Weights of a small mixture-of-experts language model, trained from scratch on English Wikipedia.
Experts: 64 experts in each of 9 layers, 6 picks a token, a shared expert of 128 neurons.
Training: a variant of SOAP for the experts, 3021 steps.
Below are experts of layer 7 (counted from 0) of a mixture-of-experts language model. Rows are named router (the router's row for the expert) and show model dimensions 0-127. Each number is 128 + 24 x the weight over its row's rms, rounded and kept within 0 to 255. Numbers have three digits each.
After each expert's rows: "comes before" lists some tokens at least twice as common just after its tokens as in all text. This comes from a sample of Wikipedia text that the model never trained on. Tokens count by the router's weight.

# expert 55
router:147131102153094121167146130164152126112144103144143142141148089158124138139154116144149162119103139136137115118121171135122155138128121088122118128135085116127159118126111111137133128138073149136103092135145075148100163105118142176120201152134108126040119109159133126134139167096140092152122120150158132097111114176127117120121114095146118109129119136133155145121120108116102129151121
comes before: ",", " (", ".", ")", ";", "'s"

# expert 8
router:160141110122118131155143132136118111112156086122193113142097116148106154130144102133153130133120154153121104143129147140131159146181115087160110130161089121161157111105112103137143147151128177133091118111140113153134118144069112167140147126116147089063139125134109112141120166086142093126122149112175122095094124139143142142097139127147116101129114125164190149127144111119119148149126
comes before: " ", "\n", " 0", " University", " 1", " —"

# expert 22
router:143152128101101126148148123141113167141155116130149120132122105164126111148122106107135143116102141134153122134093142153111164109134122076125116143138095119139160098118109137111171166097069173131103121099149122104119119105113183158122161129092122115104145139090131132146123137126135125145162135145143143113114128124113099120092103086121130099158092116130134120130125105110122135137096
comes before: ":", "\n", " of", " (", ")", " /"

# expert 29
router:143152130121122087176164120142109174126159096112140116131108096129106106123142079155143109125112132158134098130130124167111131112157153140153135124137115086131121108113141098170141122165091135130106103148133096146090133130115143145139172129125115090089115101109163108145130149103119134137100117136146148104105145125134125129119120109121128075127087113125182137135151066081113140128119
comes before: " of", " was", "'s", " in", " is", " for"

# expert 16
router:135129195134121133128103179185103135128177126119139122142116112136124134121136094111099153151134159084151118090100151156137147095150121104130147101183102116123125109095147105148165157175104148146109121117146099139115091113106126185137146145129114108111074123133130133155132161108141096175120096141145140074131138142095110127092104096160110090111077140103140113122097101111091143129082
comes before: " the", ",", "–", ":", " he", " his"

# expert 3
router:169158119155111083163124113135122133075167107111139122127082110103114089105211093107164154118111131148128146093104129164169121112168126082152129153126119120160138140128145153144168155111109129134129108112155115160131155128121151114125157142136106110118108128126128132164148169142125137153128132164146111061079123118116109125101104134141107083116090118139163128117118104102088127166086
comes before: " the", " and", " a", " which", " but", " his"

# expert 34
router:164123163131077094144136140135129124135188091137172153111108103146123124085164115119173130095147140078105113082114114159120113101144139117144130136130108096145140098116152100153169102151100138149123092109155096137101170131107155177158147140119098102110102130137109110161145161099126102141158135119144131103143122127141108132081103083144111125106089114160143126106085078091112130138116
comes before: " |", " 0", " 1", " ", ";", "–"

# expert 15
router:146129130135113100188122176135144114120165121143135109145117091175091138113153085109124162135110155148136108136128117152149156109106131111129119095130111088096175102114130124112127096140092153148106085066146098133117133085094114180149163129128132092088129117129155133138138163149120103119128126159151118131113134180145113118119096094136095074102131110133133145117130093119099147095090
comes before: ",", ".", " and", " in", " (", "'s"

# expert 38
router:162139134108096086149114153157153122132165109105151114121110084154110153130123110091157174123114149122134135100146126197135178113160111087138112110143082142157147084140106129133167124134095136149099130081168099152117121089088150144167165150108136123091130137118125087154106150128132110157100113093126132126120147137114122101097110091129109116119109112157130129087131072099113129142110
comes before: ")", " km", ":", "–", ";", " ("

# expert 39
router:159142157128112115160105149157139125107138147134137124126133117145123118129149090112142173102116132117120113121089142136132135110123130133148150139112082121146163078115145104142136134149088138173092136108161084132128104099135172166118116129106126071103094111118108119168154151091131076143119137103148130088107109117176151129105116084141136093120080109144135098114133095092104108137128
comes before: " |", ")", ":", " ·", "_{", " 2002"

# expert 12
router:147143158126099109120130139118152150099144108110146128123094108139114147134200120090150164085113146073125131114106141137139142096145143140124139143140107102137157075109132119125162097153100141105090124112125099143110122116097186142161178141139124101121104115131131114148145127095113100151151144132158158145110133148159154108094105109135103111120130162122137148078100147100077131148122
comes before: " |", " a", " ·", " JPL", " to", "_{"

# expert 35
router:167130120149127147158145158166114160071161117149164137119124112155110107113174078090128135115104177117112125093115154149143130086131133110132133144139110111162149127109116104116160125136096168135089128102154108155120122129131120132127132135130086115120057102143143143178109163143128095140129100144140121121133133127104132142119102102140101110111131096149180128123124117103106132143123
comes before: " the", " he", " was", " it", " is", " and"

# expert 47
router:142142139139106134162158128122097133125191102123165098129116114153104148119128063128142161091113190131142105115089143155129140117168130076152131115131087107138147095109146115134140163154107161162113106122124104128150138121106146173156123138111119119121084123156117096137108176076108121149145133141156130082147120144154104133102094103151131117112084113166155124084128088129090166137120
comes before: "\n", " ", " 0", " 1", " 2", " 3"

# expert 58
router:165136133125126121150166158168098142112151092116134105129120102142109152092174103163137195131112150136099100146108129176138167111136153095125111107110121143125145101134106123146151127121132164090097108111134096170120120097114082149130168142156155127108096119152158133159114139101146104133134148127148136134118138137100120096098098117149116106070112148162148149105088108093100167127125
comes before: "\n", " The", " In", " He", " It", "-"

# expert 33
router:138131123121090119147123158154113124114177134134148130130081108166079134112173137137118161103121141146165110119114154158101168107183152064154131132127084131138126135102162116111140124146122172127065127074125110156128126094097129163110149137154112117103109123130136084144134173102116120155141114114125154077122137157125131126115095079153089113117085163134172151146127145080138137133130
comes before: "\n", " The", " He", " October", " September", " June"

# expert 13
router:155123141135130132171145167160119128131190092131145115159122068153129114120200134106136123124110181119117098123096140173136123115136146112134136097158121117142153114111127128092151140114127146160103122088152067160128137126091135176111144177149074107132077134125092132118132138142121076154164146138127124096127146177111122131104111096160137111116095131142139166122083117089088160154110
comes before: " the", " a", " his", " their", " be", " her"

# expert 5
router:137134123127121113172150127145112139127155110151172122118113113132120142135159092131108158106127142114152109123128130145132164115128148098151133140129104124129175079087128129129151124158127133148077097121160091150103135093120140138149188158120130101108087118131148114151168158118143120134110154140156155098099112149149145135111081093104124091126101115148184127107128117122076150125116
comes before: " of", ".", ",", " in", " and", " for"

# expert 21
router:123143117107135102164154129156124108123160098127152133181139085155102101090131103136117144116106158118123111109137127157116161142175095112157113136135105136142144128127138101143129149156098124100101118145163093154100166100084151164109166116149135102076130087127138106122148167084132096173147111126161132121099136145128110105090123112126147086131109144144170141124111076086132127136116
comes before: ",", " (", "'s", " was", " =", " &"

# expert 10
router:152125121158056107162121159117114123145148107126149133137124098174121123156165104117145137092118154128161114095121135139166180113167097110132146124112088106155129101100109122165165155124097165131103070112132113147118158083135187147122184159122118119102071128132116099165119157098142147144150132113181141091140112147141137130128085080146126126134060132129191122099116104113098123148106
comes before: ")", "–", "),", ").", ":", " –"

# expert 7
router:149131087147060116142146147134139137129167102163163102157115115157139130146169093137136119116096137168112102118154134155143132111133115099148143125147114129150156120077142095161144161120077145094078134107161119158104135117117145161138186138141139097087102107106145118139147146117119118138141103120160161131093143129132105114089095107142114091110097105187191163131159086126116151156132
comes before: " of", ".", ",", "'s", " in", " and"

# expert 61
router:175118145106114102164145159150124163076168119107149138111106120130104109124159117131156129086125113127128136116113141150144164082126174121144134141165112106128110092089131101137135098137080157137101122130126066123104152126075126130128107138158119093123108142100161078118132148116097127149088125126143132106106135159144141133075100120131131100104061093100158131153144095071076125177116
comes before: " the", " of", " century", " his", " October", " July"

# expert 32
router:150120136148060153160161157155141113118177107157150118146113130154123136142169091113182145121146168147148098081119153147170129126143097109136162125179117123158157099104132086139146130133118164145096119106153099164150126084123151154154186138139140120086125118101158139145122156129115106202136106113143145143113135145122108112102107095135101114141105137168143123094114135106091144119095
comes before: " by", " in", " to", " on", ".", " as"

# expert 57
router:146126127139090118166156131175112123138169064135173127177117101126113128142169101144163133126101156149150126125106114162152157088136115116145119115148114107146146095100122129153142160127089141153099126106120122124117153115079145144156157134121132146065079136146161116204149175110110106155123106128178125107153148132111117109108098123118110094149105137137158157087118119092091139131110
comes before: " |", ".", ",", "–", ")", "%"

# expert 63
router:152119146122101116140140171150102101076167104119166139145117123129114114118165107109141148092124180106149105105076144178137142110149129108130120119141090095108166079118148112135131123126120135109100137111145099175133149100119143152141148148157100116120092114129135128128126164104121104177158118123166140108113130131112117116113117112123145094130118118160122127102092111136109130125095
comes before: " the", " a", " his", " to", " an", " her"

# expert 37
router:133137150122119113167109133160083122140147092125165115115137082136074100121150082113153139103147133111153092120138148140145158154113145111137143136166128105124156095091155131165173119151073115127110079107132105147138153097077167149159158138128147117100117123133177096159145163094110105131118165158186166125086128137153128088086092091132136104133100139133134152095102114131119115127117
comes before: " |", ";", "0", "–", " /", "1"

# expert 1
router:157114155127105136154138136164126121118144102110119131127125103155107104113156100110149166113107156116136126080097118140175127126151123102140107130151091102128141121107139093123153140144094179151104107122159110155114120114122169160157120125155138105111089116137104111141123148099123129110129149094170135153109168117125079112080098111151134108118107117119141106095084078103085124154149
comes before: "|", "-", "\n", ":", "=", "=="

# expert 45
router:128108102116090086179147155149098116120148127115149133164099093133124121132115104109162150101102145134134108104109163160160150105144163090143097169128115084132168120122126079133142132136125186147118099111122136143098158144075118137124119143106114092125103128086140112150134160066099127117147144141165155112133150155140097107111081095156117133144115105122145139095074101121101127169114
comes before: "-", "\n", "|", " first", "=", " United"

# expert 59
router:147144137151093120167150140145117135121139108123132123158122111106081124099153092124144133107101128114133109126127133126158113102136143147156113109150137107163153056105152101118162128128067170137107107135147113153137152128094145131170156145117124110101112078155143110171125142117140087146113141155164168131116134131121140127080089102136116107123113110130160141087115106097105112130100
comes before: " |", ".", "%", "|", "1", "–"

# expert 41
router:141148137119114095146116161172107154131145104153130119125112106150090096132194072126118125131148148120159141114104124149126159115137115097113120102193098118145151089100112125150168168157108172138079103107141114159104113083106130184109116110122122115065103138108156104160133179085115072118111115145136123109152143149108109103102132123139157127163099127118130143118145134094124112144134
comes before: "\n", "==", "The", "===", "In", "|"

# expert 52
router:148144164092122145150138144128132148127142138108173118133131070161131114119114114094157111114149130109136110122118113170163120114158102088110148146162144110123146095138139119148142155165072127144137110124151107151114097121129158176141144154113114094118084147147134120177118142086117135147135120114170145108122111132153118127097071092141163104144081119134134166092134088123080131157119
comes before: " |", "0", "|", "1", "2", "3"

# expert 0
router:144114139138141106140121176139132122110156114122131117144079086172116128122141097113150136124161104100125099122116165140147161100127157112127094095156130109152159117139161117114155130126096147166112132087133080143124133141116154136167132113101086122111101111152134148129125139110119087157142106118150167123119138136159118085107097085128152093109107154117150103124104121089120140145148
comes before: " |", ":", " votes", " name", " than", " medal"

# expert 25
router:167152133142108127145119126180150179120146107128141118159121109149120116119156102123182157102144134130139104148096143152138162126143137072157114143156101113130130120114140116107153163125117127133098134139132086149113133127113153171119139134113111104091065133129115100128128142083097130129156134115179123103075132131157102108119070110148132101115130134124130153106094105106123139124128
comes before: " ", "\n", " 1", " 2", " Candidate", " Votes"

# expert 40
router:132113138138095125159156168128103104121168137091159140139099116161115104123159093104122119086141145094149125121096114122135129099137156097131125106170143112136141076149128116105145152142090134126079129095127075157138149096112158150102133158121140105082108124163103131157131140106111100143121154182174105086112136145134121145084115092128162100105089123150143142097138120107103162152130
comes before: " |", ".", " the", ",", "–", " York"

# expert 27
router:150160148118092138159131126173128157103177123100149100147109109162131153127158133095149143107101143154113101128125147153156159115129115093164163133138104114111130070112134127165127126139108126151105134090136113154117149103097129130121176133132109127115075140132141112160136165095141084161135110134133160094097140166105137130085100100135105106130120138157137135120117117082128124113122
comes before: ",", " that", ".", " to", "th", " October"

# expert 56
router:139090107152114103156160157153138147117153107093141114095114147144107096133158118119139145101118171123108099134075133150140163089128121086171145111132092110130149125083124102145150165128102153114142101099137117151113149104081144156103132119142096075126094107089106112135113138111123102139120122140132126100133126167122148122094117120120119117105103099141160128099127132124072176113142
comes before: " the", " States", "The", " a", " Kingdom", "American"

# expert 43
router:159131149086125117133152159147113107098156105098159123138110108159124099151160098164160145096106176140126121104118123146122117092164131104131154110146123103138163085152145099140132109165096149138114141108107124136117137100111151168131166133157112096104040145136103096134117126108162093155103137120167147097140120160123107139117093121133134100118074121129139116098106123133111137134136
comes before: " |", "|", " to", "–", " his", "0"

# expert 23
router:164123151143109140159136186169123090107164096157138114145097107153117115126167062119121148119147175137113130103124140165132124074156140115137123147150146090164163085106142124125144162132118158134109113093156048140104140113108152138171164131121114132130095103124144130147097138136137079143142131114118166102106153150145129111109074107140107098115119133184156116114126117077099139129143
comes before: " the", " to", " by", " in", " a", " with"